python train.py --num_hidden_layers=13 --hidden_size=384 --n_experts=64 --experts_per_token=6 --d_expert=32 --d_shared_expert=128 --hidden_act="swiglu" --moe_layers=[4, 5, 6, 7, 8, 9, 10, 11, 12] --router_score="softmax" --normalize_top_k=true --routed_scale=1.0 --balance_loss=0.000529 --balance_bias=true --router_z_loss=0.001 --init_std_router=0.0261 --lr_router=0.000592 --vocab_size=49595 --norm="rmsnorm" --norm_eps=1e-05 --tie_word_embeddings=false --optimizer="soap_variant" --learning_rate=0.00289 --beta1=0.95 --beta2=0.99 --max_grad_norm=1.0 --batch_tokens=131072 --max_seq_len=768 --train_tokens=395900000 --max_steps=3021 --dataset="wikipedia_en"
Below are experts of layer 8 (counted from 0) of a mixture-of-experts language model. Rows are named router (the router's row for the expert), gate (a neuron's input weights, with its number), up (a neuron's input weights, with its number) and show model dimensions 288-383. Each number is 500 + 40 x the weight over its row's rms, rounded and kept within 0 to 999. Numbers have three digits each.
Before each expert's rows: a language model's description of what the expert responds to. This comes from a sample of Wikipedia text that the model never trained on.

# expert 39
Passive verbs, predicates. Verbs and predicate words after was, is, are, usually passive participles about buildings and places, such as used, served, taken, elected.
router:499507455433522509575473467560455544501456431477512457495482468417551601499457507444532548544557471479546468466432501476481521555441523572481444524521542516536463503569475472510487583436553465511547480455535541449539589467557537512545498506569434537549504527573471511462467452523544532474
gate0:539532404533565541471464552509467476513485487477518524505535475528456550473453502553484540539459567498491456457517519432450518468566501484507494549499549575512529534502466493573475521523542493560603474471508527560452522572503507529491475481483543535513511471507412493519531435509509438491
up0:494461538569493476517539471453551540472500484477443470512494503528499472526491459500490399410506479591479501538510472543555494494492510495498512444462480503504433517465475524447507489516511499472454505480552398457499488477501520429433574487498493484459508542479571509514466498478450520497
gate1:537469434455551551513496489468398559494479476499559577509435482497484489541467466508456558504442490445494526526512529469440519525482495511463481499538497498485545519477492456521453524491503515478498460499524525517490497510445536536453495503504475523445464518495567497532495423473506451503
up1:489491536501422484488493510525581461498563542498461427554563519577545482487575472511457403501508469535537533460500522523579493489519526484530515466508399521513476507505518518534573516547497524559460535467568450464552563490464455470471465463435529478435512439450525538549488479424511585489
gate2:526407552420535519607530496404469551497531557532571448491553483526460429561511498502495507485448527457467490536536495491520457494531492480464521506479512477481527505477475506545492557489541572540512533510498573486489595487434492428510473548555527492528454550588475544479423546456549476515
up2:502526509538568476619442473481508498432501526508555470495520592555496459618506477513480535467471487422426518482520561518516494459518504434555507516461458478521547571488531505516537569525541548498466427483529546503474546454454519499530504487511493473502496502563504440452517514467519450409
gate3:449529457563475493512488538521548547477441516492563535395544511429499460590502492423502540498463525467535492523474484488536536482508506575517533502485561542509509495467513400364549534461460555527469514561522532492515611475477533509493527456445470454474523443504495466565512522438535484455
up3:532478537471496558512526575484432480475494467471475511564547489552515495491396564539492465528439494513500526509516501485526557547493433477475398451497488509465512465521494564622539440510465435482505470443444424545510478579507514565505496407557567547490450431520573530507560492487470464585
gate4:572544525516541471477516525535443524567483481535477454492474538492472469505528419477540550512528511579589429573431443530474492529535504512468488478457488536597463476551547488522568553464519409434501545411455484454477489462485584457557511452554528541516486466540465480505481566459465505460
up4:529509442560524530557478481558478517522516492541468469507566536437455548538481449480544509511428498534561487504521528440486450529478508502462477468471443476567454462555575447494546547499528531526487544489582474531516440509471528498554502492493499494537463457524443437520550479501503524523
gate5:475492565487539496511513547461523543519563434505483501517503551505522505467502505489474474485505491462421480530469487500518539512517506529458496438452516550439430507481526489487517507444466459524489480511482499526452509561595440560577467530506433567483594497540519489450487513512499470505
up5:426431502441535530467563536437496523496569533477460501528521568552550440441509512502487465488478521480473510462482458462525550502505507509478461505501508572489505510565507512509568483446435511468514467538442512506428495517584390549582515537521387549501577506532533501418516528512532473461

# expert 27
Prepositions and idiom nouns. In, during, from and nouns of set phrases after in, such as in search of, in light of, in relation to.
router:544486496487560524547474500468446498455474460522527452538486476519493522514485537476513534477486455481533484465414585474500556546467524542513458490570540540495470557501470458527424552526483548496543412439535520445527517474507498502544486465553453546509506466591447525517478443510536581494
gate0:447496496520501554501512433426510526508506509473474540579563460527457475488451547506478454509500511474511469490460540492503438493384497515529507600483482496512517488480467539518519516502460492468522440537492520452484410479529440579495504466530513520572431561538532522542528410522517449485
up0:483492481504501472512545588523551523571486463506430532500430435527488492506510494569517455498521487517520482543518504599502492528538493484511472597579490429461496472517471526504501522511422435570412527428534539555510507498514506600521468493475455511437520481516519531531510477497555449488
gate1:532530435497601496467559522497511467485542515501533554475491503542523542476467562520479545530542495519469500432545439470465512562535542535571486548491448465457517529497494492508473553460486523429516409525476494511447520563462515495520535531466536542527494505508486485465516488550508515531
up1:511556474539565538554491548508540443469493504449524494477432480540544547452471531541463552529526451539488466453528462421543442544544468543603491507473474451414546574542528520498513471468472496489491492500461540448514551531488456528531504584532499525504519455456443485502557527557559488484
gate2:471475464444503527511520522505511497526411495522540536499595551545505489486482521523500526522469533474463493506492534501484519469541437525445463467501534526496471451510584478458463512514423491431537450398512606445505464529539547471501529586549605533508477494505519489476481490456512521530
up2:431439507517478550484485512481442499452573449491515533522468520451459507500501494488539466526424424490451543469405550507525529492452521489450468470540435489602534466584531568525523536489520497532508442498435440515499538478463556459518489522480468554474467538503493519490580509436531469527
gate3:493457451565508535512530553505539533466457439534507448482495514433566499486470480530509521457522505458469480484471490552500495496557498503482547462526495553507458460498489438488537506500491504514445491477510540459539474571548518451452437537454596503496604474515569562450511500600497481542
up3:497500525507400486493495559546506490480474530515485428509487437480534526472507444501541511531522499515482569544447476568508484513541507508459532514434468557465543469483411412489525450516517541545568504557589483483504524552581524498498475558542567418494534447494574564527505521507541472512
gate4:602555498432476476452482548546531526423497536427465491594518495542560467464525499607508543462435493468487451534474531514532457486586471533520512413501539532525521574548522508564460508508474509496541464491479499518495543523551474492549507494515492434478564467524491503453520523529580550474
up4:392454441553466474542497452498503457582490468570517514391519518449434560538503548472530429526568494517510530440543488507496500457473497522463537542499463436461511433507499464496524498510556463490431542521520520469512481514444522487427520469496517553522436546462556478514518468500387476523
gate5:463582487530499507485511488490521553513507541534503534568519463518524413470462560469509463522452554473461462437478550559523449464465481558495466488498547524536488555460498504599442507548454436506571484511523492522527489524545427454525515448507534421585523441486481546472496502467478500502
up5:486430563470479484466527510471540493472490518478482410474434541495444506565518499515461455509464482587567497506521493546546536533492497486470438465440535461494500436561482501454539478498599504517481516443474517536451525532492609527496515520451489491416466489448508500471464471529489501499

# expert 6
Verbs and prepositions. Main verbs and prepositions in running narrative prose, often after a subject pronoun or "to", such as wrote, announced, moved, of.
router:556490458498489507515499487529414514442455429495511428585506482489553530532457526499478524486484442526535464432412478494503483512507494574502464505496518519506462551518477466511396517473565500492528474440548467469554568442506548464580491473514423472519502494551464514486448474585539509521
gate0:442500471527487500514466457480462520544511505525536465489473452473521553514504542487440499478459498531477498534533571540511518499490469477571497477497447508437574559475574540430488464494411439512527562483525449505444576482529496486513506530458504493527526520473553470633501429432538491510
up0:452508467485575565517473417428498480406541515473524585509547403492533523539450520547500503490514419487551474528470498449462430534501477428456483548465446511422506500498485512522544480585497472507524525475451471514465497513488470513485451619510462518554497473532497479461438498500492479480
gate1:510518461503510521446587503505497466532475504444506521490498498538538553455470508483512396516529542506484485475488456520446512484464531488515514511421462501495469514522500514524481458444423519471548486554536490482521499496561556439392462482504506525532427510474462563532475483597496474493
up1:545564498527455491435571554458527496512508501484527488539476504495462539400451529525508501460548413482461441552571485494536546491498592479506541553468462442491475496509442549469571457506491528492562503483553479493488517532493545578480525422556571521499502467493510532470494497554505566483
gate2:438466519524497578527403503478487458514540508523544503472430532479484461481523462471544544501552537491504468474425492517484530562467454574498536477488499442554430477580445539529420475486476465510522526453547550469432507476494502461468487533451505491524515527480475475568556477546511461523
up2:495505456490500466537497490566543517488431546537470574528416521506533532468469489443389421532543511555579494474524574559593487478523568479445513489469475549506537516494516532545517542484528543465476446515503483472661521486423491544513531496519433536473545511501490419476470459568505420535
gate3:595460512548434519533421497524503506479420528516474533441454502578471454520492566421484503522543522389517445524489479518459450593453461492496522476452444483472507516486528499606483498495501459466414538518505502495449504518551475491503498448518575541477517535472512536517520502468497488544
up3:548528471444521450579460470394494470491508492524546516451561428524476536524529440562502448524513498533446493495525433412535559466544530432468510552488476456531538451527539486472554435514499474523528528512406495462537512520522429454522489457518492528497514411568551512562486472469547527380
gate4:515516540446526563418471518499496519550511536477518465521418403518464497522499494503472587430440471493536505531460414497495449451508518559506436517487555555539436532440460504500490513527522515519494506565524496523557522532553535509527476531467534496524507490595479539471569525484494504572
up4:536503562446485401473519482513504472545458469492487475498489510551480542508572474493525492516546460494484484549504547642409610453495529530447447520511430475477474520471548551459513495515473511481469487561567527442562498473499500508484488447541549470545458542497477522442549486487438439472
gate5:461435436424484523518480464477494541502540484502488462390448476492477481490412547511506496455553554554500571493484541427531526525450456493470435481503531557509529489483469471536409559502532504505531521473411466544502448503533523464499473520514447505487484527441475573456491483450488514584
up5:512545529474500515474491509487420467443471537441501522506622499468514520572531470488504537527518474420498444499527507545481398549511572538537513553479494508536486556522569537487621450536558543510477497557519476494491522490494491567509519474501531489556515490572526505523570523551517436456

# expert 57
Institution and place nouns. Nouns and modifiers for buildings, businesses and places after a or the, such as school, church, amusement park, restaurant.
router:570508472476489502520450527551497516479429441498501458510429493467495554529441525484531627503516484450607463487455530479499526553505516591486456477545552539461452507549464492478434493472556415478507485458518503439549576466505445453548514480574453521496531560519530551497488443541531512522
gate0:529487529489549509503494535527470488498514530443496521537535458538548499524522537498532537523461453524530472513568548511526492534491503458459428537524524517501472514439571530542533488406519500479495544491510472412485412440511537417561467430448537508492537519469535461497495467542538445499
up0:509499542545472484410455489499516473472478515568554456448547509538451527539529534527441481488500566546420553504506550538467480422499452567527472457458451532521510503544493466485459450546500490489511438516473419539502541435547593518534579494501544457503532549503507431484503541436472512519
gate1:444496545538466455550525499539506565540484475526540536460492510544512528520605493590503452526521503492502558422500539569542482504572492514446490570481523510480468420448496560481575507534534398568513366520498466538506523490453483456540490533431578481505459507529493525511464480525449498472
up1:526506480525497508448482538462516455464589539439430438531527490466558519469459476445559462513461460509521454503544354445492492504471494530497555484513485502542525518534580473522466503471463595486464559477512512479463501513554517521463491455525417546514491420497495435466482530470563534482
gate2:539491540412503469451471471542410536503476435507506518568505472541522508527513501524532546498454525465498516483493494555504550577505447602518493464551483565440491515555526437473539512490542518465508561510460499496532448451490510467502444463530497512515629482507479585512499502423536454523
up2:499501518497498498517475478528434488509494431511478551507530432582494463515447494502501556492448532483509500479491462497498539570529393493472498495543462618445496455487528526523492517470497530475533519500477496484505537490470477521525467506593489457514584450529423528543475472459547421538
gate3:494511496482441490472435512500489452435492547500448426466467538537499520538487456504487456496527521483584534498488491542506546580509459448518442527481542524499600539497417562463444389430552489467485517369464451444511535491569462468522536506444497453446485510481496515549564476504464544472
up3:466478479520550485534526504552551496554490472464510543496588474489519455499489514532533513487484527483466479558542495475467537493496525469399507489497427466556519445431524508528531598604448521565550490548472546529516517513448543533462472519522485542547492493492527493534502475523530489493
gate4:542465400555589496483510444559555459452433520462558509473386475490493570555504519492556519459503524452496470495468501493436546502598451526547531511540566476508487452416459497414454560486538519519469533459536534548520538518484443430477513475525496512468548513508525531478472556517477467577
up4:414523566495405469549519530412498489528546547506440493495587430477506388451503507532454460475479476564499521480530489487542490500451568462443462464487429518482515556521496533525522474530472500474515472510485470484479486511559560567520513503505464518519470423499427423496537448472521536472
gate5:531485517518483467537494480501505507546481430508512499471509515530551514522530449480450519433503508560535438558476534495487602454562509512465477491513458538518542450576539487591507542502466494521450532548508468529518447564426384494554550475489489522550535428519484512484513499475564419478
up5:511509497507556545521529481432510519526562458519528515529443553473487454435425532548539528567472491533432489477504488543495454477495579509558485517559406494443564502466474480520511509543507539491507496466499519495425487512465593548510514587506475513500450521485487571475434546478477485464

# expert 29
Section headings and newlines. Wikipedia section heading markup and words inside headings, such as == Early life and education ==, History, See also, plus following line breaks.
router:493488534490481540504505509494541591476492451468551472521451494495525510539471527487514566489487477452543469531462505511459528557491527554471486478525471485496453503600527477493483516445585453497554457461503553480597511484492526513575523499570466543562564521587526552473446485504561537497
gate0:480518482452514498500535488507523578513466389535538522545479461494529517494407510455543452519404523511531448478504473524524501465523485511483535423516499581461504435546578502453415515508581471482506523428500460425580544542573484444504528540447502507530455544498418422549526462494511479520
up0:486477540541486542545482475483471484548507609571490510523437539470562549544472471503507547554478469500453437485500504415473586508449626547598482505539464403524545425499419496603543513480429515561550494530496504461484509526490551442454550507525490488466514474513602475508503528472486545521
gate1:487460502503443439497426575542524452479528510492588444538526476577479494506534553493545527557479448477483585506537489517539475534519534497575476509458494566446476509550562445537563478478489497555524479472508488492471537551502583566503487455453465483516533474479535450526454488530497516519
up1:487557489477541519493504521537463476521475485515428496569392529458481478483459499562435495453495532578499492568438472496466544428551445561386476535522489478488513478473447466502499467521501522471489562430506522574517488453493392457510514469522484485507481534489451532487505520518493453456
gate2:491482512459492524453496578503426490514485486557423444504539543438422505476483484465499484530489537369472486505493539481606481487520529471520502519499472563446511525461529532451495553432537502539514513495492496516496473511476471486532376537490515505522458447513498501491438543514491511501
up2:531577473517504496521475467452574504509503526486478580502509460509556565520480564487503500471540538592520505464505418521468561480545481469586514429562560500535489524518479465529503497505440533524426482473486468526468496492561526467486542437537477476486570430517512505509475472461510443590
gate3:456448526498546531481531519485385532504460423433542438567526575496542514437484443451580517458572482447539487484453514483504413442560552545473521533459479460520517452621501515457504480537554496487471526484516539456497513587525573487508518502467493486505533553461464548498545509488531499492
up3:463462463501482536587498504559516530550528564479466470555532528471488470463466488512517500532562402481480540531456525555543512479444576451461557539468585546560535430485503478504490517529582527498518549540442521504464474589541459520477511491511450560506484542591582474501515493530516518505
gate4:516520533512531629483513424507456489464512532500504430539511547464590558482485464565478558526399532537503489517474467411422527414534462574449512456560451471558454473484572497491494503483500453494520480453540455490532569569509510512486558453519572570515465416483489534505494455545491475539
up4:504505508500498523464517471466460435538538506439411498499500476465575499484457450520510516494439536522450482530598450514450556473506501523512573442467539473456465441498445497492500582525536481470494467475511516522544534520508496482541548473498581517577520499496494566556516426438473499520
gate5:519437532433456435451532507447519484475541487504517528550538467509554517530540478515481468459472529574489485517510538508534484567522537436540535501554479544500520505548412506540488510517452462544574474552484465471485537468462537549574463430434490504468538448480505490463540557518495475510
up5:556466499538484425493509483459489480525491512486505483459537489476444522465478489519522491520521524581460506470582432541418532527463514464507515523528515541439477539597445458519541510576451471583496547545525590489456475517462507499500398440461438469490479479551484528473575534501485514541